Below are experts of layer 10 (counted from 0) of a mixture-of-experts language model. Rows are named router (the router's row for the expert) and show model dimensions 0-255. Each number is 500 + 40 x the weight over its row's rms, rounded and kept within 0 to 999. Numbers have three digits each.
After each expert's rows: a language model's description of what the expert responds to. This comes from a sample of Wikipedia text that the model never trained on.

# expert 46
router:519460453498482486479481471548517464502547497420474474459428386473466580513439511507492446540602505543532467445466486501498505409446445459429482528600560459386443569463482458515526466479481538529546527488432492523536479436526495491491497537519527593493492502576484575536515458485494444550525501568469536477549462477534509452518491491572502537487451499472554479559489430477512559456530467506490464478522512506524548561547531486588484522570519482513512474492474503475517454595530506548504450491542524511540513458487516456488539536442480411526546451484546473477458483524505490530580505516453492506477560459503505552500520410505492505556501458494596475476506533508511488475508493588533518486508555521472554455422476578488511541471504520467507531486479451453551504500492439
Description: Tokens in LaTeX math, SMILES and chemical names, chess moves and dense tables, such as _{, $, backslash, braces.

# expert 51
router:412499531525478501495516488554489489548478497434472475578490455421457440484464505513409519491514516542507521512503499503570498485401500496470451524430505394559569547454545490459487515484389449508458475479488542442550500521537599488515488507543490490466574484442476440511491545503471510609532468527516446594440529535536562476463555490470530519399450466522476537512484518475457488491485527583523500512491552460471541514464476469446507464532475474565559477526493431504512529523488549560491495570530466490451483484543433487563459440518462548529530432452469601450511556493491442500481473509449484585507464499477486493456501453481524488463513546539522545475537477501611445508526524550446497452501509533487491493454488518472467519500556510499454454495518438498503489555518479
Description: Digits inside four-digit years, especially the 9 in 19xx after 1, plus opening parentheses and Location or Coordinates labels.

# expert 40
router:488520498477564481538521571557466522548437563527530562458559452487505523491504512536421482464489479548461477472480566500504467606502543583551496559532491521492530516517580541557586485486431447444492524547500441466467510557537517541429497464512513465619455509493452502481521536442442476434559528480474531496472488478499465517547551444575549475541477531541511446513465510535447465504475551478509529469481417563457542441456493556477408442441437506534524499561485524500546444424503554559499418492529547529505464455542518637485485459481520536467526476517512481544521477529518511512480476444556477530530504541507510510420519490458435519511541506459443527506487489553438490574528498476480526508481483529521552575489477452536492520502505477476515451438450486487502512511510481
Description: Middle and end pieces of proper names, mostly places and clubs, such as Peninsular, Bethlehem and Mariupol, plus table bars and and.

# expert 35
router:510459501514426537429487517504539496473550515475485488503458440498467564511423490490478490516565551509497415434480446573508544507461528489549456517567502442432394476460478438506512464492546505491557482506508482520469478489554504435417460527438504619460478542546512527504545452540520440544461514583428493481490559453511496425502458457497480546499489534467563489544548388476507524471515506479439522503500485477504527525493509523529439533463536540507501485551471484472506488558494565526486487476490505524494565464487607453504471591420474429475531457507543482464533486457530475490587501495472478475512523517459568519502517436527567531533515559491547513512505536499549494466526448551442542422539578520465559445435485471521530550477468552439443535515481543491545502502505459
Description: Pieces of chemical formulas, LaTeX math, SMILES strings, coordinates and non-Latin byte fragments, such as _{, }, $, ′, \.

# expert 22
router:458475498427519461479574504506510542496529492490538430514513401499467504469437495452510509484526448538533519424467488527558574502440494505441481505534487506510501502561503473494491496498481458545547513516480468552500510452514539504445531521498491523562438519405457519454530505541497573495494497472472495511528490440506523524457428511488484497461535532509444496434512487516517514562494454507562500474516442384478461508484534574496590558512454512461486481487527475509433544561554443537510470508507474518514570502455481550470577473478480597521518491481538521473460547469443503493503513502513470441475424504508462399538479591486524460454438484412538508472446553519503540497495470431378442497521509528605462475548452472498443527421500483487489501396498467477500524512591556
Description: First names and surname pieces of people in cast lists, tables and credits, such as John, Carlos, Eric, plus his.

# expert 42
router:543450438578473467512426449493524539476574486438484493538511470461497484466577440530515470525537551540549526577561522481462473555490551434495496518469505518498531457464471466431458444498491475513466514477407519486434503520484516454529543538526477470463558485555467520516468519504482528453445487498480443494451482570490479461460500507524563472519517493544519493542479560523505521553431503536453471530538497581548504507492503509584520502506476531536426449559487486478447492498547532487516499538537534456507526476494469503545500518554542535469432459457425588483562519450544484469529439520502515481455444473505566463528472399480468538467529500450490499489558406441471519433416584536502511486509488525574488525515468483418504418410494452507451399563501463479465442468514473
Description: Pieces of personal names, often South Asian or Middle Eastern, such as Raj, Singh, Khan, Mah, Az, plus digits starting years.

# expert 7
router:471486474516534512525495480474461468459518513529429517437383468544507491483479536494557490542476543500506452595491467500550460488490577493577580490525533532426496468471458506515562420472551541472475455535531507468478549499514484596466429441435549553499526452467515465526457570439547533531480538517541523521515476488491575534485476506488456497501546512531508521518468535455546501464561448471466445566566511559587545591501500423514444470495510492530483518496469444489560519535477521432407548479475495508539542468564472538492453509520512524503537518525482467476541505536579443496504518468536465543577437505542488552531486491520542460478434575530455483491535489513509546543510461511481526528482444447443492515442546460494556463541539534496442525513431436531588546458556484
Description: Line breaks ending list items, table rows and headings, markdown table separator rows, plus word pieces inside Spanish, French and Italian names.

# expert 10
router:531513456526480543527557459432487538525545521494566477607477573582556453566462544438555549491550489446591483519485449520539473527537440493388531553479517504529453459478521431418489539424463526487516516443501514548566471507525538456533571509514504524449434448456544487522454501530451518524529516510526525569503496436541583568548470599470483546507484524506539539490553524548540410529546437459479503545478553512476463509492595469484475506481407525484506456523523529502467484470555547586454484517559537473512514495477517510539502503405477516504548441501448450511501482485538486528538457494505509494454504507520479475490506486475437561506484464520462496493485480530503488508535423557494558480524469493481552502465464494535527580457471535564565499476466475459452446511505481
Description: Subject pronouns and nouns starting a clause after a period or comma, before a verb: he, she, they, It, who.

# expert 20
router:512559471518450512520471521516546564575579544496523540502467531475581531548446544519524537486545488514453529464565416579473487468499472577455545435474494475522520494531498478511522540496609572530535490371466520496559512499440483543485515516484506492521517528488527557506559515481434490501504499548493564389478493493441501457540534500517502534465500440486540499553495485547484548462529483532516584475521569516442435427483514432556475412511521485484454483450528502502545504508450512495458514472523510534516474508462490491505469567589524441571510508543510560514497508464534493486563503488428516524501583511491470466520532415468543480499476443455520477525538485487542526544471548551472487501456418535481553432477474475550472444482483498452470585519601499499411521511506533
Description: Opening consonant pieces of names and place names after a space or dash, such as Sh, Sch, Mc, plus digits in coordinates and scores.

# expert 24
router:477491552546516472447482554472506522438546498534433450546523548506544419443504433481518501463516523475513533547440467537515482509473417488499432417531502523519479529478523498565463519490534399496467570504540575504508520570445427479552533453567518450478452581502506453522470478470523550534518500433419502557519478455522461509491503465480512508539499525530538466446506596506537467375480502526436474447472467535536509514524443473439496557492550558498484481461519457506512513578523501474511637504528503477482580497512497482508550541439476510453444517479553526522515557491511459421481522535526513507462479502488491499537475490484543505594522477486430578467530450544513517449446535431549487506482550499509460569474478374529494507532496489451543510522534496548488498496506477
Description: Quantity words and determiners before plural nouns, such as several, many, two, some, various, different, plus "the" after "of".

# expert 61
router:540440475562409485502448529528517522515554528506520537515478481487470544493523554570495552482519591536409513450509564455455529556524582511536483573455529474553397506529531542525564496541529464457526476479499507440544436496473496448514476449500539543463512506558561545522466474499434424480451552513456440468464496532486508455485512429531466557491477573513485484451529513523468510471546527491469527480489492555434529513496453497471465445481471537442493469417446509416531500441513520513450498422488492529523454494418535483556477500469467507505525583512533519470507534554499517487461430556575468524469527516571445505460569482461417509423457465538481525403507564534533511543501509490498491465471507510502503410509501520447489557457503517576529529544510471479502482576547527
Description: Digits 1, 9, 0 in years like 1980s, and word-initial pieces such as un-, An-, On-, Rat-, Un- in names and words.

# expert 33
router:575479498516503474513480431520443490504479485410544524540504484464539528484569457528497544451423443524495493566513546422500472515559484494434490475490475459516456512488430518444395530524531499496514565456477522524570493496511509529548549490565475507451514507553435471435451555471545523524521585467521502466448506497569430477500510498547538500495517521510475469489538527417527561540523578478427482508470415523536541553417530475587420467502545472513461479444481563469506468551519557496519561531509438488476529439492523484501517518549442532487494490501467552499517516505433536569416463584477499464506482526500502491482530503473480455462502486536560489456546506482514511452491578405544446547475578512585408551478482492559483472521437466458482496551531493482515491539484473
Description: Pieces of Indian, Arabic and Thai names and words, such as Raj, Singh, Khan, Ajay, Swayamvaram, often in film credits.

# expert 54
router:558520509546475545492487477531434528483515481401542466469509598511485447479547455503522502527474570557482523436509525490512538546462548407519505567473526513477493530493531485498570557513452486507582506486480499551494432502517535464568466496504467529482485488495561481498552472434505389416501521454473480500477519541432482514474471490481567488519477517479472501496506472494470407528440492499477483468547430626466471422514531593507436522505513526502472460525488541469462477443498489492460485498581502548576372498494561464520442501449446472501561532512487499453456446444437532486558476491524508500509468476521467468519532463479437475559493507477487511494532518472474472446527493483447485537415513528526511487490481378459531499491522567456437528537428492406539492522478508
Description: Prepositions, above all "in", plus on, during, until, often opening a sentence after a period or paragraph break ("In office", "In Summer").

# expert 5
router:503589534437552510440482516449493459488414488495537491492578490434492513490509469426425491526554446551564486543499471523518544443512458478514510457539473466542525433478508536486467487396499489496514489442488491514540507538475524570466490448518595480465527530486442501443481488516532564506565444527488453488481480535515463549499442443515514495530437480438494522520464532523560517460454508531505524474510556537415484540507457544480537504475574518444502467504556462421534476513504421482517518569501472498456541481457452450504494490485545557451486457513614483529485430495478502500485495491482512485514403469489542513544465559445472494580516453534493449421447432504557465489459512511485488532470448479475466552524582449446506354485465552564455476465525470524492512501465524
Description: Articles, prepositions, conjunctions and subject pronouns in running prose, such as a, an, of, with, they, he, who.

# expert 15
router:481513540485465451541491493452524511462491472515485550573509533545484454496556561513520522569515530443470567573434475560533482538507496458504422450460468483589460480517490544484496562489507524486480498571542456451453525594469476453540440435512424444467528437455546457535526452536516548455454545524561464545469468518505431539474527541600539451570560458520484510498506484525568487518421468454488536488584506440484492519525404518554568520526562589501499553510587550502539513501443450443555500490457511551497513500462516513513489491527493485500461467512511508476537508415454514465521491455492453521531416483483508486485484483555528473514517597462547529465454437489519500479502489533501537476507499508466469481504469536398436574471580501465485464509560504528523540481512517
Description: Middle or last pieces of English surnames in credit lists and tables (Smith, Johnson, St-on-eman), plus single digits in years and scores.

# expert 18
router:442565501460512476529527563516503434552433514520440512477520501569494550546406533489570481489500473425488500462532563504466537464486553541500464544530501483480553498528522573565577546542477545467409460532486452553530484528519484500505523552558469475572471461443509557514491488450411489500531499551465538412453464584427519478502564514486515461481476472467493464494534563483490543515551467514518490494482566493517496510473501546498523485420449459482547452465458478526554476491516529503515464493493433536493464449515470554481511383478474488451537464437490434509503517506464574428416444554554496457564488470498489505508504553428505436468470459495478394526524588498473523486479469528494444512492465486568502420533546482532521467508535463495544497428459465455505460508508455
Description: Middle pieces of longer words and names, often rare or foreign ones, such as Mes-op-otamia, Ceram-by-cidae, Ill-us-ions.

# expert 3
router:438488432507422560506626567492581501493450429536502497579531526522485502431482516463485511525419521455518524579417567524445455622560511564502471456520416542556439474446484505457474476513479532509489534487514516457534572510529523456467477497480445508546511495447498533510487500531441514460474597534500486461551445456463500499435505494493518491549530491485485501446494496553499406529443542487470489496505555446483515507469487551507538499541508567529518480514465561525422520492515467541520491480464430532438518518503574498509462438520508486500552414482473519452514529430482559482423457509521454462477467514500468507468461545484440517515461556445477515488464479537562573479467572497518491486446549534454397487548486450513500524499556472463482500536484560489490471485511525
Description: Final pieces of foreign surnames and place names in lists, tables and casts, such as -ić, -ova, -sson, Duarte, Sorbonne.

# expert 28
router:547445408574514552448539520499488553481567453508487481551496506453548450442485366479493497568493522445453481523542441509538561516476511517526480508530453490515557478477418478502607527443541429532537470475516487515523505506461475536469442501526446473548525502526572501551484514487499581567537522524494521540443474479486465443475461536553563529519462479487506572517502421495475533437487474426521520545407527483549520508495493495467460490492626513483442528451484450574494451507524513477449580492506468445478552504553507434494504537432543457488477438518551526441468502514489501498528508514489469498470523501457493557545485416454527456447474420470464465526492520434553539500502506513449492531482512445489499518471415552489527482520523533510582432521483532516470476429510462
Description: Digits inside multi-digit numbers, years and statistics, plus count words such as two, three, few, many and numerous.

# expert 37
router:476498460564470462432585512523492520586442434469520525514508495582511522451505492542460492441480476482513556584481511448479476538588544568456436388494474515536450526473469542479466535482513482519532534395549502533564502516534515450496503429529451436538489417560502512472486528480544551488517575509478463510498508517450531506524499519480512486486506467482502475409532478518480525517499556485499538541502451416517510556530494495541504507452506516568532478517462603537502518545564464519453544491532413566485547559516535512530503431505538540505465404514502578453517498469475497544437443532506460495512487567425441482459488595480461432445462539487506524478519495531556553458549540452495471517490497575517424525542498458537512500469449443515508484545472501478528533477455510
Description: Final word pieces of foreign names and Latin taxonomic names, such as -ia, -us, -ya, -atha, plus Singh and Khan.

# expert 13
router:430527559460468535479504452523440469496459452490536515515555556505476542533544471534565501487407472503389505548593512512519473451516582491596556553488515510482589498550546435482567496468535473524478512529433482500451494480531593445589488500480485465539491456451486541524447553429451500542505404475408475527500493500550499519489480533484467525489588415552478501451523532448466445550432583451516424412516507547453474416548543501523449524421489410523538487545505543532494566489509483396564454484502475495543502476537515474510484532507520513438534530464510531518484593466519506506536498504542441485459509488498486516498504502512507502481474527548434532491460491536495486526494506463489508451549517457532518556513506502537508556511528541477532496492456471486474481493473521
Description: List dashes and bullets at line starts, table pipes, heading markers, and "of" inside institution names such as Dominion of Canada, Chamber of Deputies.

# expert 58
router:504521487510478528515507476546463484531497545571535575482458526493509513409508469534454497503495554481479464445516544557469499524468536476587478520569504472535406423511486514511508534455517427497525477578506577486438467464482455452478491461509472488475476498479481486532605467521485476513515516515534468504458514494502457466512519455462592511496480548507452373469481519500474493533557522496468507490544458513490502567517527607469549425532517513464461484500377507461404514528534518544489447449486504551511485469446514495576487507472468554533534521548609553497465511494480534400461429504555502490468457478507449497478568462524466453552518436556496546434526463555538487496471495555443452451485480543440503501514426474470496578468495584510469493490449543447498504534498532
Description: Pieces of record-chart names in tables, like Hitparade and Offizielle, digits inside dates, and words like certified, designated, Preceded.

# expert 4
router:522548504528547522520446545499496476478548520515493525485504456430483559516470458436523442449524431564569525451486547478468491461540509523472483509560574539500544477456505482554497499491475490506468549520538556476474554475542541528478575555548526488574488517498458492492490484515453493468532437507500491508595505519434414465537602413521504517533556544487508480458424414505495557514565499592566522480489438469487535489499431484465508587464510520485545538498496479484513544485558581519553484567512495528547544515533491499515444532516551473500466500478463392516481452487447546460502518432518458519481471483509514511521533431437446538548545429469529573500457540507503459465508543520497522489422523530547569442527434418541550479410495468545470532553547537504453489512516498
Description: Articles and quantity words opening a noun phrase, mostly a, an, A, another, any, one, two, often after is or as.

# expert 56
router:567482545453452534527398493515485484536523570532475570448454492545542484419555524452437456512535497492483487459454546475493504525442432455430503478539507554508581473529508525532482478390447448513526440563512503449494464524472476544529494462467477492483502482514516504466509491457475517558447517510521464557511475512481526540508508458459615495484515557516505471495463537445422527483606458530425448573463501526488464499552509497506443476533404450556504550516471522465410491433549534463492423519548495513587490481499512539546524556551487549530476488525463501487465550522538523496462473455520532444457561549545485486463557458566487514512527477520527490439452529520543470467529547516445470533505539499543571442491538457515546529527469528533446558463515431478530547501529563
Description: First capital letter of a name or heading right after a line break or bracket, such as S-uyyash, S-ongs, plus opening ( and “.

# expert 6
router:521481442496549504499551537474533548530513546466489472467531548424587472496453552543543568491533537469578482482489460485465489493470443467478484472550448542519444521484458483491519549494472558524536488473539432533512490467526518484518578519469497525480521527552552589548485435512570467521445447488528601439446536494505609522523455540496428536489441509468535523507503510471556529436537454529552562502487443431548500549402584482426538479502451493452483488471436488571461392478480512530491532507494553493473455514502433491475510482506501489549442519494535442523457470470527476527532506521489498524557556460465585503453505498528564486527497432539490464553521490512491483496521470530498472463493550491531524480450531522456608485527411510466450449465411459468448482531525486
Description: Paragraph and table-row breaks, table separator rows, section-heading ends, and subject pronouns such as he, it, they.

# expert 2
router:467526550517482529505510511515498527482516472518519518453555467445469478552568477584547498506428527480436507507500512504590447463515578551529547546505518477539498455488445498481487535526523480524515528488451483451489506558540547476501499599481430438535429467467522501455515578517464514518479416503400534506508487497544468549537459528530499510475571498465532541495526568530405518548460536501539441433534564494507515413542548532493533511417534432534524498515539515497532527583500483478580519457464438472530517506542517477547423451477553486520493527460528536465528560480549506514545464492496464477546524554493474478543488547506527472425463493567417548509475431512553513477522540462510401445551555507518534539440425552503499534491564495523539513427413532490449455479516514
Description: Section heading markers and list-item dashes at line starts, plus connecting words inside proper names, such as ==, - Released, Gulf of Mexico.

# expert 44
router:524542500557548513439438446490479469506432485433561498524453504544511502527623506485524441431492551456511484476530452517521522489464440424459549477473483512527510476508443515529433530496533507498474535462496509514513502516503429488523572505503468519467514471499452381435468521437422499495510441505501493477499576543551417505464474507426524473488521524486482482531525469462440517515485515554501499517524506527517467385446488496444472510499488506499544552517528482486467492528549528517498546526520487444422502447496456525454512497512519550501443563593523512537456501506505543446550499519531530455497491486598575433554516520513556531513495475533455425473555494539488387414458483446562536510519470472531509504471507493464532445523451604411478442520557582522516514456528461
Description: Inner pieces of Indian and other foreign names, such as Sh-r-ivallabh, Gu-z-mán, plus coordinate seconds marks ″N, ″W and table pipes.

# expert 57
router:613524513501438509507461531524544470580497548514543575495448511490533509507605511508433494559576500524493525478527547481448501491478500434498494561467446454490413482480478482538495565510474522479539466520472452528400472453467466493558568466472506504506518515473454503550549421437444496464524470530476472506513551516476565479501527505483529521485513544551502480498514477481467513467521537548437466508503471557417439468507468499563471465507403458548491522499392467465459523516554504513469439516446472497503453455529513506615512552536455456473452548556475514489449491495465538471443457574505499532450490508564458459503539472563454480475543465537500531437465468528527556443500493530466486509451610538414530491472509468493530556493522589582518528485509512458549530508535523
Description: Words like during, since, in, at before dates, third digits of 2014-style years, and first letters of article-opening names.

# expert 26
router:533489493525527442483503505508536505613519532507537492613406468487569463470431565521467494464479460500554493530567586519380399451547517525437519527531474529471443526431532448490513485519508562557519501513447530538512492454495444534485513534504645521544479449516468563520513463484486460510504466571465610462452471532453506521608515511524500511489480527491516469513488468462477512496528521553518394524571512466494488472505532554515503462475507479454479501467522479588409514521553525492555469487528523504535475502446456480516447512510471403514536481454516405554498546537538502472493466463541466564501528499517504494508520484461457562499544492474487484542510512494520451505530473511541499565478513533485528497568522521467541444504559508552540519482556519513513440519528552
Description: Single consonant or short pieces inside foreign surnames and rare words, such as Av-d-ić, bull-p-up, plus first names like Alex, Jack.

# expert 53
router:463533527491487508517501412535465537502476449474476508521476491463501497519463555554443563455537511514534512500497419412573438544506512499504470533454522407508517472518536462484484461513413540478422506463481533528543519493489505431574503501553467534475496499466482465497529533463475507519517495569565477430464471481554531405484526492477505519465531495534567530488542546436468513552506567546504560492484512486522556511453451521481490455519433439569527400538414480489565539507511518515453444538503461544502444495524481457510505464506493496495520459464438452545494504497439386423490449497469501546486426474503523488499577535563497534420489506571533502473476512578495424508514514504521546501479453540497438510550472387432464468529532486502519396464508508466533485537515422
Description: First digit of four-digit years in dates and parentheses, such as the 1 of 1944 or 1812, plus released and composed.

# expert 29
router:507431580439583495458567555476490484480438604498482466517542530470453541512518473490441465471469543529582478494485545498467512549549526524472460493576517549495558509517523448492503452519446427490475521491485491504481477516502521511528519483431527474502444525592485482467533553528515478507491526405499545491459565531503500532469499507499538482513489561432529530499515512506583547534534532543496593539496550473515510530517522430485465471400562479496434496496478547508526491470534515390500465525467425442486491485583512514511555527493500479443470561433507492539487486504467485466439521507552541515453488494468587541495518577479525494540495487555439467499551577474526480497492513400435545495538515534461459462499533517415507488580411502431541451499465577474531496539465443
Description: Abstract nouns, adjectives and fragments after of, and or section headings, such as social, political, education, coaching, computability, Personal, Early.

# expert 14
router:475505444442458519467599537498548499503433462504500532573568528565469517534552539454501462555480483435550496549415582537455482560478524530458432478590433489528489470499507506491445506546434528469449563565515515483529541531456542442446458481526458503484516488491553486508479579499486498449448583562469505573509498521471520527496487552529592482575505452436455507523458491573508476577380530498509523474529500454497453421501495557512537544507488597509499539519518553520481517485534481467569496550507466494475560434501578500515521427519485542481477445492528545466492515443473549468396483494473419480520512508458501476490427554516504477509510576462447541515464442482515488500456499507461535465499521540518474466536493509490508555455515501420455490472489510481486474470474476
Description: Final pieces of surnames and common last names, such as -son, -ić, Johnson, Smith, plus final digits of years and dates.

# expert 49
router:541456559493477552547474476503424522554552616513465543495471518543500520472542522486524500523548527504461588488518540532455559499487492482483469496488477500488566443487451474536486527497479464494480408520476516455471446506454507510531434359488550460473454434464534514458501426461473439529467538551572456502530486568510499598517453505506554542515518581503494443528501546442428480474470494571527429475499467498514514498525526483545455460533437448521545436532428511481506433487545542484489465505461489568585448526509452545532541539533524569556535481527519495478449526503484502492463513430459523510431524574563461481498523465510506476520518485536500471414497505558493510426522563519466460476483595498485591502503531424544519536481453517534525535542475547462506543496504507
Description: Capital S and other capital letters starting names at line or title starts, e.g. São, Sylph, Say, plus line breaks in name lists.

# expert 11
router:532463450410502481460492460524489526550483474504505502450474531548459496589455496492467525509522516529490457444475478514489481463532512506448459541639504496537620576559563444516465435526512514501495529516512460425505494488550503412531535506490532571493441538526537518462564582478505450408590537514521549491435542465505515522436436529452523534528522521460465549564514474443514556531518555532516510535492477426533445483503493473517462469482459560503560465597524501448513554488475512437528490517509542513513487459467548472476544446577469543537553515544446534469484502538484529504507535555534601489561548546482441517529522574485448497476561494500510440533589473516510471530538427518496534513471517467509552510482482506527467507503507462450493488509586479499512478532567487
Description: Last digit of years and date ranges, plus century, 1520s, ago, and sentence-opening However and There, in biographies and histories.

# expert 17
router:523456487537506477544504546477500540462497493553499509533530460455545453459509499448506505447524524465418542579456500477546495492513467479513494487486553531539495498613516573568454541460466416523473535478541528546500494541496479534566500510547487490499533515469551469525503404542509579540498482439515496581534562451502460520540441512484465506494471465536544558434446520559526495450496461482508446505482519574467477489498552515447506563483467524489477500488517465491513400514516524475495601458464494444480479521564465463480539484479528511504545496471484450477487483547514438517553424460461457555525449426499498540589482463499537487491435415508433517483475426546461482443512531462569452497430534420451485583485470529539437406522499463487528538524511503555491433407534513
Description: Quantity words and the leading digits of numbers and years, such as two, several, many, some, the 2 in 2015.

# expert 25
router:514448481546495519562600522463469530479492525492500494591531487518495464519483545485533501490520478464514486546414499516529555525547549461528539459468523504535509484504469537458499491504444466561536549453536499461535529490475498529501508516487433543537536506446531483497482518445543468523519361435595462471375581508561511480462543500491450541469504428526485581442528472518506484501448550502511490520491501508539479471525491464439522479572530512539523579566456481477499484491498536470534536498484501464541484459531501470503563553516451529523525501526463567472483494538511514533497535473427509513548482499549477530543516455425512408458487465458536552505522454477447558507556482477482467547549439384501575548553428510565496487477540470489462449576546491552466513387435507
Description: Digits within years, dates, scores and measurements, plus spelled-out numbers such as two, four, six, often in tables and infobox lists.

# expert 60
router:542537487548446510582502539522452521462525462404530541505473575542479448492507425554512506522484591561483463465499579459487541483446557397492544532457544519474463539491533528488536559512448459516546510497449525525468488480540528526587460498517463522484529498493572467473567463453458417422524506471497439541510494558425502493483519496497534504501499536515466476480508425481502414532462489515460519444530490617496470431519458564502457532463514513473456513513519540467432514479534492469463476553545509551566373512542592498482441519447461497478526528547513513462477457454482517511533455502517498505508496451549502473491494513511442458532493515491466508471558542483518478472515488489474501518414534471479518482462452391512534525452547565478408498527414520437555502522493500
Description: Prepositions such as in, at, during after nouns, numbers or "located" ("six seconds left in"), plus digits and coordinate ″N marks.

# expert 62
router:576523463571440544526506487608480486538533497483575581496429528513457455502519454505550515552462566507456475410535534479482514485488491447576462523515486523532524453442457485515545559524495517527516557490481490549426458457495461469530453455524441486547492472527551460514579514502426476467499484482453425508463519600468521519510467410484537524483459562553470404524523463432529486519516486564507520440542498555476469422522494527465522467505466475520486492522442537425422496506509530514459461506474541527534381458505556556505457532441470510494531492547498539495460475495492546462486437529577512494485544490531487463499547490533457516502527451552453486401527468510525445474486444573452484488477553556507535498521520490476542517484566548534471506473464449467591493493532535
Description: Prepositions introducing time or place phrases, especially in, during, on, at, from, of, often starting sentences like In 1982.

# expert 52
router:493476544478484495502463519552526468535515526446467571512451566462474479491505452559422541553546502527486520468436525536512502472426505465486425547458507446519565517428528467490471506554467458495538477499509481479520430493513481513502467438502475548511507465519570400518525574495461497563478472559541455600495582536475458572436564457462535455401482527484520428437512564484502524483508512521483508528505464549465491527533509469406521421521410527496465527498477516494440446448475483584496459486539487464485444435479464541535541493562419557507487532522464554497470535452552493418490427546547534497526488504475507470503511483530517456479564492549518486533504589516538478475497553549481414470448488504469492560470535503453503569502515529509430493509493456398498524524497492
Description: Opening parentheses and brackets starting an aside, and the first digit of years such as 1941 or 1957, plus section-heading equals signs.